config = dict(
    n_layer=10,
    n_experts=128,
    d_shared_expert=0,
    normalize_top_k=False,
    balance_loss=0.00208,
    lr=0.00122,
    beta2=0.95,
)
Below are experts of layer 6 (counted from 0) of a mixture-of-experts language model. Rows are named router (the router's row for the expert), up (a neuron's input weights, with its number) and show model dimensions 0-127. Each number is 50 + 15 x the weight over its row's rms, rounded and kept within 0 to 99.
After each expert's rows: "gets" lists some tokens that make up at least twice as much of what it gets as of all text. This comes from a sample of Wikipedia text that the model never trained on. Tokens count by the router's weight.

# expert 87
router:55 51 54 43 66 75 49 83 60 74 52 78 41 48 49 71 71 46 54 55 67 55 46 66 51 54 76 76 35 55 52 26 27 59 54 59 51 58 38 80 48 29 33 25 54 39 26 47 40 74 86 33 51 60 26 68 58 20 54 67 65 50 33 56 65 59 54 39 46 43 36 49 27 45 43 25 64 49 48 46 72 56 80 63 41 80 42 42 68 33 40 48 72 31 35 55 30 62 50 42 48 79 56 53 39 76 53 33 30 61 21 48 52 30 59 46 48 51 61 64 48 48 40 70 57 46 31 51
up0:21 64 32 50 54 48 63 84 54 74 47 43 45 32 51 37 34 58 63 59 61 51 43 46 44 43 56 53 61 60 37 35 67 52 19 46 59 50 53 76 26 64 76 66 44 66 87 69 61 45 45 33 32 21 61 36 27 51 27 50 30 42 53 67 76 37 51 23 37 44 73 13 64 40 33 52 47 45 45 43 46 62 78 50 55 68 40 86 24 56 50 34 35 62 43 38 40 51 62 61 60 52 29 24 53 52 51 54 50 52 59 33 58 33 23 64 60 40 64 68 42 58 53 35 34 56 61 27
up1:35 67 50 41 76 52 37 45 43 22 42 37 61 42 47 52 29 53 52 25 50 67 21 36 31 42 61 80 28 45 28 69 73 64 48 57 54 26 54 39 54 26 42 49 46 50 31 69 59 33 38 72 82 62 30 77 83 40 81 54 43 46 34 47 53 68 24 48 65 21 55 56 45 64 51 53 41 63 66 58 31 33 62 35 43 44 58 57 51 43 88 42 12 51 33 41 47 60 58 50 38 48 63 70 46 62 41 44 43 41 46 51 54 54 47 38 23 52 68 29 35 56 69 56 76 60 31 57
up2:44 53 41 61 61 68 57 49 34 48 39 72 57 47 24 11 63 28 66 70 63 64 59 34 59 39 58 48 52 41 24 52 50 66 32 41 46 50 71 37 48 59 72 78 37 54 45 72 42 61 36 46 65 50 38 44 72 63 42 56 55 12 48 65 39 39 17 64 29 46 62 46 49 69 65 48 71 47 31 11 57 72 66 38 46 36 51 49 59 49 64 59 61 64 81 71 29 47 58 34 31 61 38 56 54 51 60 36 51 76 30 52 52 84 57 23 54 71 72 53 63 46 65 40 63 37 66 33
up3:74 54 43 30 54 36 70 52 55 58 22 41 64 59 09 48 79 41 54 46 41 52 66 40 37 67 78 40 27 59 23 34 65 34 30 58 26 67 53 46 68 69 52 42 32 71 53 56 50 43 52 46 52 25 55 41 62 38 21 46 48 46 52 60 51 36 51 53 55 57 24 67 35 74 35 48 40 43 52 42 74 60 29 24 20 65 55 52 50 48 73 43 34 26 68 65 37 25 48 56 53 20 50 36 51 26 47 22 53 79 41 60 39 67 63 45 59 68 42 46 43 27 68 60 56 44 47 29
up4:63 71 41 76 07 62 46 23 35 59 48 54 50 63 52 34 40 47 23 62 64 58 61 74 65 43 65 38 55 70 49 29 43 81 59 46 69 37 58 71 49 53 64 35 37 47 56 70 53 62 60 32 34 39 26 56 54 57 51 40 45 45 44 63 41 52 42 17 60 31 13 54 52 27 22 37 37 33 45 55 32 67 59 50 77 60 44 33 81 31 85 58 38 62 40 38 40 62 42 53 39 40 60 43 70 44 45 52 52 46 34 66 25 31 49 53 34 19 51 65 40 78 63 47 46 53 65 47
gets: " Candidate", " Votes", " Turn", "ity", " Party", " Title"

# expert 94
router:37 42 63 50 43 41 30 46 61 31 29 45 42 52 46 44 60 49 59 57 52 47 41 46 26 41 41 22 42 72 24 58 32 58 49 57 37 38 59 65 55 58 42 77 47 69 81 56 42 59 42 59 46 51 51 54 65 69 43 73 51 28 61 49 66 46 64 88 46 65 80 71 26 66 50 44 50 50 68 30 67 63 66 40 57 52 50 73 39 94 34 30 30 79 70 57 29 48 47 61 59 50 42 39 29 32 16 51 92 55 70 52 40 64 31 57 69 55 51 39 54 50 45 77 35 53 65 44
up0:54 34 55 43 46 65 71 67 16 49 68 44 69 65 42 41 60 32 43 54 28 51 51 55 61 28 59 77 56 68 54 27 56 47 41 41 64 39 75 60 56 46 52 69 65 42 66 36 52 62 65 63 31 61 59 41 78 70 58 53 31 25 42 16 44 65 39 50 34 46 47 40 33 46 39 32 53 54 46 42 16 42 34 32 74 36 28 53 60 54 69 46 43 37 85 42 49 56 46 51 56 64 53 35 33 26 55 60 22 09 61 18 56 59 88 67 37 50 51 53 58 46 30 45 70 46 56 57
up1:55 56 37 51 53 44 54 56 53 45 41 40 32 53 58 59 61 46 92 61 50 58 36 58 47 58 27 54 51 71 31 52 54 62 36 37 55 39 35 55 30 51 58 67 62 78 54 36 52 56 28 61 60 50 63 72 18 59 65 64 71 45 79 28 64 54 18 68 71 90 51 73 13 48 77 53 42 41 47 45 36 50 59 90 41 70 51 41 46 24 44 31 45 27 56 49 54 26 42 28 57 33 80 40 40 58 40 50 50 39 33 59 55 39 60 60 51 67 50 48 49 33 51 71 81 69 49 50
up2:53 75 41 45 58 47 24 51 37 53 46 82 69 46 54 45 25 31 41 69 64 42 84 41 67 34 62 71 64 54 41 55 52 61 66 56 56 38 56 46 59 45 57 37 60 55 36 49 51 59 34 60 75 25 78 57 83 56 57 65 56 41 41 33 49 72 66 77 28 32 54 45 45 80 40 90 66 70 58 42 57 24 48 35 75 61 55 23 44 42 59 46 66 52 73 53 39 47 62 66 31 75 51 61 29 46 26 60 40 44 49 49 53 46 30 56 47 45 83 38 62 26 71 33 48 58 64 64
up3:46 53 53 78 50 73 68 42 76 58 32 41 35 78 59 55 67 55 75 44 43 59 58 62 45 57 55 79 79 74 35 72 17 51 57 50 58 83 18 52 40 20 46 46 47 26 41 48 48 54 63 32 34 55 71 38 68 59 93 29 50 63 44 74 65 22 62 22 27 53 67 33 51 58 57 67 67 39 36 34 51 42 33 32 56 56 46 63 43 30 39 58 47 60 39 35 38 53 35 31 62 60 54 58 48 42 58 53 49 43 62 70 66 75 55 55 53 44 41 63 33 74 50 62 45 49 56 44
up4:23 44 42 39 66 29 65 35 47 66 40 23 75 59 56 56 30 49 52 59 30 62 43 61 48 56 44 49 61 62 52 77 61 21 51 45 55 66 34 33 59 62 53 48 25 60 47 56 53 14 58 54 60 38 40 70 69 65 61 48 18 61 43 63 41 22 63 64 37 47 41 18 59 23 53 53 76 33 35 66 35 52 69 36 42 24 37 61 29 50 49 61 66 47 54 48 47 33 61 57 51 32 83 29 34 61 41 35 41 40 54 66 50 46 48 65 67 58 30 47 34 32 68 66 76 48 18 74
gets: "ie", " John", " Mar", "hel", " D", " L"

# expert 36
router:16 46 45 51 50 55 55 49 44 54 40 53 61 40 53 53 76 48 28 42 54 58 58 64 77 48 50 36 59 52 61 13 60 67 35 55 61 71 33 60 61 53 41 39 35 45 30 69 49 31 34 30 47 55 34 28 54 39 46 40 39 74 44 49 63 49 32 31 61 63 20 37 56 31 32 40 23 35 64 38 79 00 58 36 41 46 48 18 61 47 52 60 46 80 44 30 40 50 35 64 69 27 51 57 68 55 33 47 67 68 64 47 41 59 26 51 39 37 31 45 36 27 40 73 35 31 51 46
up0:57 61 63 51 52 92 62 44 54 52 63 37 47 45 61 48 47 59 34 44 42 54 19 15 67 46 42 83 48 36 79 43 59 65 35 43 71 37 51 75 43 60 45 28 52 46 67 53 57 62 42 78 34 41 73 79 67 53 63 40 50 43 67 58 77 43 23 52 43 40 42 83 58 42 44 43 60 69 52 31 51 50 36 52 49 47 52 22 55 78 62 32 33 32 59 40 58 57 53 63 58 62 51 59 62 47 37 46 27 63 48 69 27 52 76 52 59 60 34 51 46 34 43 52 34 25 66 96
up1:41 49 90 53 65 51 24 56 69 52 58 59 49 72 64 60 31 62 28 46 58 43 18 40 72 52 53 39 67 76 43 61 60 39 54 40 36 61 36 66 63 58 43 57 49 46 59 44 35 55 73 38 69 36 77 69 58 72 27 35 64 62 33 46 76 37 30 49 67 43 55 34 53 31 52 59 43 41 23 68 62 55 23 72 07 43 71 69 34 28 67 46 61 43 61 46 48 43 44 51 59 45 57 25 38 65 62 62 61 59 43 28 67 54 55 32 54 56 35 58 40 35 33 62 80 69 68 34
up2:50 31 28 52 50 44 73 22 44 64 59 53 65 60 67 36 45 22 45 10 34 40 72 50 49 15 62 49 43 43 53 58 76 18 38 52 21 71 52 78 52 65 58 30 41 60 57 55 60 65 79 37 56 46 38 58 43 41 60 33 27 38 46 59 81 40 56 19 60 52 32 47 29 55 52 21 58 83 48 44 48 65 47 43 59 51 42 47 46 44 79 58 20 39 43 50 22 43 65 69 42 45 38 70 62 50 61 64 55 51 49 53 78 72 60 40 45 67 63 45 38 51 39 43 36 44 32 53
up3:35 49 16 57 59 63 35 50 26 27 33 31 68 21 60 80 64 45 39 30 53 34 25 77 67 73 30 54 39 55 64 55 77 72 60 43 71 59 69 60 42 45 50 44 49 45 56 31 53 42 57 58 31 30 68 35 58 34 67 57 53 55 54 47 77 48 45 59 81 29 15 43 30 64 72 27 59 55 48 28 41 51 74 47 53 51 56 32 55 68 43 39 49 35 64 53 35 44 79 42 64 53 49 34 59 62 57 48 24 70 39 54 63 60 78 48 33 51 50 39 72 46 44 55 72 58 49 26
up4:50 32 57 64 47 41 59 32 50 42 77 41 59 70 44 50 48 56 34 68 24 66 65 48 15 46 74 66 63 74 52 37 24 64 46 50 47 35 48 22 50 33 33 56 47 37 33 34 47 52 39 56 57 50 48 70 80 52 58 55 88 50 29 41 39 30 36 57 57 66 68 58 37 56 58 66 52 28 75 42 60 50 75 54 68 61 76 58 57 68 47 66 28 54 66 65 55 34 74 56 18 38 39 62 41 72 59 19 59 57 48 48 32 60 54 18 51 62 78 64 45 32 70 31 50 56 48 36
gets: ":", "s:", " by:", "ation:", "er:", "ed:"

# expert 27
router:76 71 33 35 34 76 41 56 58 19 80 41 39 56 65 43 61 53 41 44 64 51 83 36 34 56 52 42 60 68 50 62 52 68 41 21 17 56 48 53 28 50 53 87 45 36 51 34 59 33 50 52 64 30 59 36 37 67 49 61 30 34 58 18 37 58 56 49 41 70 58 29 65 38 73 63 30 60 48 55 28 57 47 27 66 52 66 63 34 78 50 55 62 53 21 76 69 48 78 50 73 47 44 33 40 25 59 62 75 37 36 56 55 51 38 38 56 64 48 34 61 62 59 61 50 54 56 48
up0:35 38 46 33 35 41 57 48 37 44 69 73 32 60 34 58 48 34 20 53 51 67 38 56 22 41 30 69 74 38 58 37 73 34 59 65 52 18 77 55 57 47 66 32 75 59 38 38 30 58 56 59 63 63 40 22 58 58 30 31 58 29 36 61 59 24 53 39 26 52 66 54 34 72 49 44 16 46 38 49 70 39 79 37 32 67 44 56 82 51 59 48 29 47 60 25 38 23 44 66 46 58 58 73 68 63 50 52 42 45 42 46 47 47 50 45 74 30 75 37 70 61 43 53 51 31 59 42
up1:29 64 40 43 44 55 57 32 22 76 22 33 58 38 71 29 42 53 63 49 56 44 56 18 44 56 51 46 41 39 40 57 55 47 44 43 24 59 67 68 54 63 66 56 60 60 79 45 49 39 50 56 45 64 67 51 55 34 54 49 49 70 54 39 81 47 46 95 64 56 44 62 53 38 50 31 26 21 66 37 88 50 36 58 48 30 36 48 70 43 47 64 52 61 49 39 45 33 33 45 54 64 43 34 33 63 61 73 51 75 99 39 43 63 53 63 60 46 59 54 25 67 32 79 63 58 47 50
up2:78 38 37 30 52 61 33 62 33 75 46 31 49 46 45 40 07 51 55 55 75 51 25 50 62 58 52 57 43 59 31 61 51 50 44 51 31 59 78 46 45 75 47 67 44 65 71 48 41 18 70 48 55 47 80 55 61 43 40 53 29 65 62 35 29 11 35 53 50 52 52 58 61 50 50 53 24 44 65 76 55 43 60 41 41 45 37 63 41 44 69 26 41 83 63 31 26 65 36 68 48 66 25 47 78 50 58 53 29 37 34 45 84 58 32 59 50 47 57 40 76 46 55 62 61 65 43 33
up3:61 49 27 52 57 57 32 59 41 39 59 54 59 58 48 26 40 47 54 69 57 30 77 45 40 28 46 45 56 37 56 13 63 05 37 51 58 19 32 38 29 46 34 66 56 30 39 80 41 54 34 43 50 51 72 58 24 57 63 62 29 44 47 71 61 81 69 57 53 58 39 35 32 37 53 43 38 68 44 67 39 50 39 44 30 54 48 59 48 34 61 68 37 11 40 60 69 28 48 60 48 60 70 24 75 53 60 55 53 56 59 39 90 45 49 54 77 40 38 35 39 58 65 41 48 32 56 45
up4:29 56 34 32 38 25 40 52 18 45 54 44 72 76 70 57 70 54 29 27 35 38 52 46 65 48 41 79 66 28 59 58 35 49 61 34 64 57 29 45 55 48 52 47 39 49 41 50 22 45 39 37 50 53 47 63 67 59 28 75 45 50 41 70 68 54 40 08 34 32 44 60 49 42 41 62 37 29 44 32 40 32 66 64 32 53 36 37 39 25 57 52 34 40 37 42 39 30 68 54 48 60 29 66 39 82 59 34 75 58 73 44 23 48 68 45 35 56 43 68 40 37 32 29 35 71 45 70
gets: " S", " L", " R", " N", " se", " D"

# expert 10
router:58 19 33 37 38 51 78 46 67 37 58 64 53 56 61 49 61 66 55 25 72 63 35 60 37 59 67 56 37 73 49 37 42 56 53 57 72 78 37 66 35 27 53 47 65 48 53 49 56 55 42 24 74 40 49 76 43 28 67 20 66 54 67 70 67 53 39 56 54 52 69 26 43 58 67 64 40 50 67 42 55 42 56 42 49 49 60 65 52 47 20 60 22 69 47 34 84 26 53 50 55 34 31 36 58 35 78 46 73 67 48 24 52 49 18 54 38 56 36 74 49 72 34 33 70 38 36 43
up0:48 48 28 40 57 57 42 70 18 49 26 71 47 55 44 77 11 31 57 43 35 25 63 46 44 48 29 46 40 71 59 58 38 35 49 44 62 81 46 61 42 54 55 47 65 34 57 36 41 49 53 52 32 40 56 26 60 41 43 53 40 55 33 34 37 36 43 42 35 60 57 40 81 28 47 61 78 45 56 47 21 33 41 50 46 21 50 69 26 25 50 57 79 34 79 54 44 67 25 32 60 58 56 40 67 37 64 40 17 47 39 63 70 60 83 41 46 52 62 50 58 58 47 48 48 34 18 46
up1:53 45 78 53 76 84 59 55 74 50 26 67 55 52 58 55 66 43 70 48 46 44 43 64 51 45 61 53 54 43 47 50 53 83 45 26 37 74 30 31 82 78 70 44 56 42 48 57 61 74 62 56 50 35 48 56 17 49 33 78 58 45 61 42 44 39 60 48 32 82 42 49 59 24 48 42 56 56 78 32 58 84 52 26 44 38 46 48 68 36 45 50 47 50 38 28 56 26 60 50 51 54 40 79 59 53 49 31 40 48 33 31 36 40 27 73 57 67 35 35 50 28 64 70 44 61 26 30
up2:60 60 39 41 61 76 18 36 72 99 44 44 35 26 51 51 58 74 29 46 45 48 67 61 52 56 66 54 53 59 23 66 71 59 39 31 25 57 59 56 41 63 64 64 44 57 72 32 28 67 36 49 64 38 52 36 65 75 50 38 63 34 51 52 24 66 37 52 68 46 65 56 46 61 52 57 60 45 57 46 36 68 65 42 36 52 64 35 50 18 46 58 36 46 62 56 46 50 45 65 72 26 58 42 60 45 35 75 52 52 69 43 42 67 47 53 55 25 53 76 75 46 50 81 52 58 72 17
up3:62 60 65 61 41 49 37 54 22 56 42 47 46 55 54 17 13 36 36 53 34 15 44 35 38 26 41 78 69 65 35 41 58 54 48 09 56 47 31 33 38 45 61 59 67 41 50 58 65 51 61 39 39 37 62 65 51 22 69 33 48 43 79 53 42 57 55 48 35 86 38 45 57 39 62 41 52 39 49 59 34 43 66 62 72 27 51 75 57 54 49 40 80 68 73 28 56 55 46 44 33 51 69 46 23 46 57 47 22 36 24 51 51 28 48 58 37 41 37 60 24 43 35 40 26 53 60 56
up4:51 50 47 42 52 08 55 50 60 77 38 42 26 47 42 74 39 50 50 27 45 35 37 71 58 29 32 41 67 70 26 31 68 53 57 39 29 42 53 53 37 33 30 67 52 41 25 57 33 63 40 54 21 74 44 64 51 51 64 46 66 71 79 63 35 44 72 62 37 31 48 59 52 54 48 33 65 25 63 71 61 49 60 33 59 58 27 64 49 45 62 30 35 43 49 74 29 43 50 67 51 51 41 28 66 44 39 53 67 36 68 78 60 63 50 55 83 51 55 31 37 75 52 42 43 63 46 87
gets: " |", "l", " Med", " Ex", " =", " New"

# expert 101
router:70 54 65 31 40 35 23 61 35 28 66 54 42 72 64 52 60 39 28 26 67 46 45 35 37 54 73 26 68 48 40 48 40 51 52 30 31 52 31 74 38 45 70 64 65 48 40 41 53 42 62 56 49 47 43 45 44 48 32 39 38 67 73 45 24 40 26 43 36 49 56 34 48 52 71 48 24 43 39 34 25 59 52 16 50 74 75 57 25 80 76 38 53 62 40 64 76 34 51 66 58 39 41 47 41 37 59 39 58 44 44 68 30 75 35 18 44 57 46 49 71 76 30 56 32 64 44 68
up0:56 43 54 34 45 46 65 44 59 81 47 65 43 43 54 59 48 28 42 42 76 52 19 14 57 57 63 86 44 33 55 49 40 51 22 55 51 63 61 53 22 49 65 56 70 46 62 67 41 36 34 30 55 70 47 43 79 43 64 29 34 52 69 42 42 39 61 48 61 35 75 36 69 57 57 96 52 44 35 59 57 16 27 45 59 46 41 38 51 59 66 47 52 69 40 46 56 64 61 42 48 55 42 44 56 48 41 33 36 54 68 40 32 45 46 71 44 43 43 36 88 22 49 81 39 43 50 80
up1:41 51 56 38 79 67 52 77 30 43 56 47 54 61 59 44 19 51 71 62 40 27 48 58 46 55 33 57 34 53 59 38 35 31 42 60 22 75 62 58 42 26 51 67 47 63 60 64 57 56 53 68 45 57 57 59 78 45 68 64 30 40 14 81 53 44 53 45 48 51 31 50 46 55 01 24 50 60 54 62 84 54 65 33 46 42 72 65 82 64 71 60 33 77 55 55 34 62 53 41 44 48 54 63 39 30 21 45 39 49 41 38 66 44 40 31 56 58 44 81 59 40 58 69 30 51 56 54
up2:51 43 40 50 66 44 48 26 26 27 23 27 52 64 53 49 78 33 53 52 63 54 46 54 62 46 30 35 54 49 53 53 65 83 47 55 57 60 52 40 32 56 47 53 48 84 38 45 76 66 62 47 28 16 14 50 42 51 59 62 27 57 65 56 58 44 30 48 29 22 57 60 38 52 43 18 48 60 69 49 66 77 46 68 41 35 38 11 51 34 71 70 05 45 42 51 63 70 64 44 60 30 46 40 33 63 67 55 29 49 33 51 52 54 75 51 52 65 44 42 67 55 62 49 57 51 43 51
up3:38 35 17 62 30 24 42 67 60 66 14 48 35 59 47 29 66 42 47 50 40 53 52 77 64 33 50 43 83 35 41 46 30 50 33 45 32 43 57 43 48 57 60 60 55 04 38 38 41 39 38 43 31 55 53 55 72 47 59 34 66 38 53 34 41 41 41 28 66 60 66 45 68 25 57 73 44 48 49 48 71 75 16 68 59 41 28 22 53 59 70 73 42 66 38 57 43 39 71 31 70 41 40 64 41 62 57 65 47 60 57 79 39 26 55 58 34 53 49 54 73 38 57 61 56 64 40 61
up4:44 51 66 46 69 69 25 21 63 60 40 41 43 50 52 69 56 48 33 42 43 41 57 36 49 55 47 61 32 70 44 71 48 83 74 53 67 50 74 84 76 33 38 49 78 44 67 67 35 69 51 63 46 60 36 51 73 75 78 76 49 49 50 60 42 30 33 40 65 38 41 71 35 23 35 46 50 67 48 28 31 38 33 65 71 41 47 68 80 29 46 59 31 47 63 44 45 68 58 64 63 62 30 38 71 66 47 28 59 26 62 33 45 43 64 75 44 44 62 49 67 50 67 46 60 46 65 58
gets: " M", " v", " V", " F", " P", " H"

# expert 124
router:23 66 60 51 77 28 69 35 45 67 53 47 46 52 43 53 26 32 36 62 31 39 51 72 38 49 35 33 56 23 57 69 53 52 66 35 67 56 68 40 57 37 54 40 45 51 51 43 40 32 81 60 28 71 33 18 74 45 54 42 44 70 57 24 54 31 59 59 70 41 46 45 61 60 41 67 78 62 57 48 78 49 58 28 54 60 36 34 49 35 37 52 62 50 54 39 29 62 42 21 35 89 19 43 68 59 40 69 43 60 66 74 37 29 52 60 44 45 65 56 55 66 42 17 40 62 47 63
up0:32 65 61 54 74 58 39 71 45 42 67 45 43 26 41 20 25 73 41 66 38 45 39 64 44 47 36 37 28 55 35 31 51 67 60 44 66 34 52 39 41 57 58 70 67 38 50 61 39 64 61 52 52 22 20 18 36 53 21 56 28 55 52 46 30 44 49 31 66 75 40 50 51 50 54 37 42 60 46 64 48 81 56 70 68 33 60 60 66 84 48 30 42 79 62 90 55 20 57 51 70 38 44 43 38 37 35 59 47 52 47 56 26 39 53 53 50 34 31 51 39 29 77 53 66 59 62 52
up1:56 65 28 39 20 61 44 71 51 72 73 48 25 70 59 74 39 47 47 35 59 66 37 43 56 64 24 33 72 24 41 62 60 60 50 71 36 61 36 35 50 50 50 29 51 48 48 45 54 22 54 47 37 35 64 52 30 38 76 62 34 36 54 61 44 69 63 43 43 43 86 27 32 53 79 64 47 55 59 76 74 51 52 55 54 33 45 48 47 53 39 44 34 33 58 28 63 46 51 47 46 37 64 69 50 41 44 36 63 64 39 49 56 51 29 77 57 63 56 58 02 26 20 41 31 29 54 37
up2:76 52 65 43 35 63 67 69 52 53 43 47 56 54 72 87 63 29 50 60 27 20 43 75 60 46 71 51 24 60 40 47 58 60 29 39 66 51 69 67 33 56 51 61 49 53 70 60 45 76 36 51 64 77 83 48 49 14 53 34 50 88 42 26 51 53 24 46 51 56 36 60 59 74 42 38 41 44 32 80 50 62 67 52 39 55 63 51 33 62 56 50 74 63 57 67 53 57 40 18 45 53 51 52 41 66 39 23 57 50 46 47 52 56 32 56 23 51 26 51 77 58 44 53 30 54 34 32
up3:41 60 55 36 46 46 48 45 49 58 74 41 12 48 39 67 49 52 55 34 64 56 59 31 55 57 57 51 27 75 22 44 57 49 47 54 64 68 59 53 51 49 38 82 29 43 39 31 41 65 34 38 76 42 24 51 73 36 56 64 56 34 27 53 54 46 49 63 33 43 51 63 75 67 48 71 31 43 51 58 51 38 40 56 48 74 33 57 48 34 50 22 58 24 67 54 40 48 46 57 77 02 64 37 34 25 32 73 44 55 29 72 38 36 53 44 69 62 80 24 42 36 32 52 57 55 47 76
up4:38 44 43 48 53 42 68 23 34 50 65 43 37 33 64 41 47 63 60 57 61 50 38 43 70 61 64 43 28 69 72 59 45 19 25 76 48 56 30 65 30 46 64 45 65 45 22 67 54 61 61 70 22 58 53 52 57 61 42 39 62 53 61 46 49 46 66 39 54 35 63 51 31 78 58 70 64 65 49 42 59 51 75 35 51 73 46 64 24 40 28 42 41 20 41 64 34 75 65 42 68 69 51 71 50 50 33 63 60 59 28 16 53 60 43 33 66 41 17 72 28 49 21 66 71 38 59 39
gets: " of", "ent", "ic", "able", "ous", "ial"

# expert 74
router:49 64 72 44 59 32 68 34 43 55 44 27 45 49 60 39 88 44 73 60 77 64 29 76 50 39 63 52 68 41 29 65 34 60 23 67 45 21 56 45 35 37 63 48 48 43 65 71 51 61 29 48 50 61 57 58 37 58 59 11 59 38 67 35 48 52 55 51 48 52 42 41 52 53 51 65 61 50 80 61 59 55 42 24 38 17 70 61 74 47 42 75 34 63 81 49 58 29 64 57 41 71 20 25 50 47 61 65 73 61 50 50 51 44 53 65 23 46 72 27 57 24 32 38 54 40 50 51
up0:51 45 53 65 52 44 52 26 37 78 21 54 39 52 54 55 60 53 36 30 42 40 55 64 66 59 50 59 52 40 42 77 50 24 58 53 35 50 74 38 58 62 57 67 72 39 34 68 86 27 62 94 51 89 49 53 58 56 40 43 85 33 60 45 34 63 22 64 33 41 45 55 26 38 49 54 35 46 50 62 39 35 51 54 63 32 56 19 29 60 48 68 42 27 31 54 53 46 45 56 21 60 55 54 25 61 35 45 36 48 76 41 48 59 73 30 52 77 45 67 39 58 40 35 40 53 33 36
up1:47 56 65 54 50 31 62 43 46 39 78 42 68 25 58 29 23 55 39 53 47 56 37 52 40 62 51 51 62 42 23 40 77 24 57 54 33 45 47 99 57 49 46 40 23 70 58 47 72 75 71 52 49 67 32 38 82 50 17 37 33 46 46 74 29 53 59 41 61 47 32 41 41 65 25 40 41 58 56 35 68 18 68 61 36 74 37 66 69 70 54 55 64 48 64 67 56 54 69 53 60 63 41 36 60 69 49 37 53 51 42 33 58 55 43 51 50 28 66 57 24 66 61 53 35 54 46 24
up2:61 59 53 56 44 33 47 73 25 36 66 72 39 23 66 41 43 49 77 62 46 42 70 39 47 37 41 50 41 84 58 45 62 47 44 59 32 61 43 54 25 65 84 65 38 29 39 57 70 69 58 63 45 23 49 39 42 38 64 52 12 54 48 41 46 59 66 58 34 73 53 50 53 43 74 37 67 65 57 73 56 45 23 72 55 38 55 55 50 62 42 15 30 55 33 51 53 56 62 34 54 75 47 36 50 47 65 46 31 20 35 63 54 43 58 69 27 76 37 58 39 30 72 57 73 62 46 75
up3:58 43 25 30 53 30 51 49 59 23 52 49 53 38 21 73 62 42 60 58 69 53 76 64 33 51 56 31 51 48 61 73 46 43 66 45 38 54 16 07 69 36 58 68 34 42 42 34 58 38 56 09 58 28 42 72 48 70 65 57 43 73 57 63 23 59 35 31 60 38 28 72 60 62 66 44 49 62 57 51 39 53 46 59 38 58 37 20 50 36 40 64 51 70 55 57 56 42 60 48 43 45 44 71 49 64 44 68 34 45 23 70 62 66 68 51 62 34 66 50 11 53 53 67 40 69 48 41
up4:50 67 55 69 64 60 50 61 42 59 69 46 47 40 81 63 43 50 41 47 47 71 47 31 56 36 63 52 50 12 32 60 74 57 33 60 46 45 56 53 61 51 70 39 48 74 37 59 59 66 48 61 60 67 33 64 79 69 53 26 72 53 52 33 41 34 55 57 69 60 48 37 40 85 49 15 80 53 43 38 52 46 38 28 88 63 65 46 46 47 41 49 69 40 57 70 44 43 46 42 47 12 37 43 38 68 40 75 35 54 65 63 58 72 67 71 29 31 28 44 38 47 42 55 21 50 54 77
gets: " of", "m", " for", " about", " on", " between"

# expert 9
router:53 34 57 52 49 76 36 45 72 41 39 60 46 68 62 54 59 78 80 48 53 53 56 42 31 82 42 29 25 45 41 48 40 72 35 63 56 62 61 71 28 49 52 55 44 63 80 56 39 68 30 56 48 39 59 56 46 68 67 44 68 55 67 40 64 43 69 67 76 63 67 39 58 53 61 15 45 57 44 32 72 75 39 51 44 34 45 62 69 68 42 68 41 74 18 56 61 32 40 56 64 37 39 43 67 52 53 33 67 55 72 30 53 69 56 48 62 69 36 41 71 46 31 87 82 44 58 40
up0:59 36 44 59 75 39 37 31 30 35 38 58 45 77 77 43 63 16 74 28 24 62 42 42 49 40 73 58 79 33 76 67 61 57 27 52 68 50 47 57 52 23 40 64 79 34 45 41 49 40 18 45 28 41 49 45 53 50 43 23 73 36 38 53 75 48 44 58 40 19 29 33 62 24 65 40 66 45 46 56 20 48 46 49 53 48 43 51 21 63 71 50 79 46 54 56 38 32 66 39 56 51 51 62 61 54 63 57 27 69 65 52 38 67 47 46 35 43 43 57 43 34 74 46 36 56 60 59
up1:78 64 64 77 72 70 45 60 65 48 56 36 63 54 39 36 38 56 38 62 44 49 81 57 36 50 51 59 72 42 28 25 55 57 55 48 38 64 32 43 61 48 65 27 22 32 68 47 41 71 54 28 91 47 78 92 55 63 49 70 44 44 50 70 37 30 59 50 37 34 45 42 45 48 53 47 58 56 36 42 62 31 55 71 29 65 62 69 41 38 42 73 42 66 72 63 57 39 60 71 30 48 50 34 44 52 42 63 37 59 67 64 64 57 29 71 43 46 41 72 25 62 51 52 50 67 43 14
up2:75 45 48 56 54 62 40 55 70 63 47 49 62 57 62 17 27 43 49 41 49 41 73 56 47 21 33 67 48 22 43 73 40 67 57 38 35 52 57 49 39 75 38 60 80 45 51 56 41 57 58 46 71 41 62 67 62 62 53 53 47 68 80 29 47 49 26 45 13 44 46 61 60 07 67 55 49 46 54 42 54 33 30 65 56 28 69 26 65 43 52 67 56 64 50 64 53 53 40 36 53 69 52 75 47 54 33 35 27 61 31 67 74 27 28 77 16 36 58 60 50 30 57 53 53 48 67 38
up3:52 56 55 45 66 43 29 51 19 60 43 47 67 43 32 79 44 40 48 49 63 35 49 54 59 51 42 27 57 40 60 27 38 55 58 45 31 62 57 60 50 26 30 61 29 65 50 57 48 66 88 46 54 74 63 19 58 42 32 58 63 70 69 58 47 65 58 41 50 49 42 81 48 27 54 51 16 41 49 67 38 42 50 70 61 56 02 52 53 53 56 12 25 57 59 36 49 57 58 56 59 73 62 50 63 47 38 77 55 46 27 78 37 52 55 51 68 51 61 26 21 42 21 41 53 37 62 48
up4:68 47 48 52 57 37 66 58 42 62 66 75 82 53 37 64 49 49 50 82 65 48 44 79 58 49 29 29 50 37 42 56 57 51 75 65 46 46 63 45 67 56 23 46 39 58 69 55 27 63 72 43 35 83 85 50 56 43 33 99 52 38 45 37 41 30 38 57 85 62 56 45 46 47 59 45 39 49 64 52 41 37 51 56 39 43 52 40 58 59 37 00 76 35 77 53 50 35 36 64 60 40 37 51 42 74 44 61 37 31 39 46 55 57 57 55 73 47 62 35 40 68 37 44 50 66 39 62
gets: " |", "y", "i", "h", " T", "c"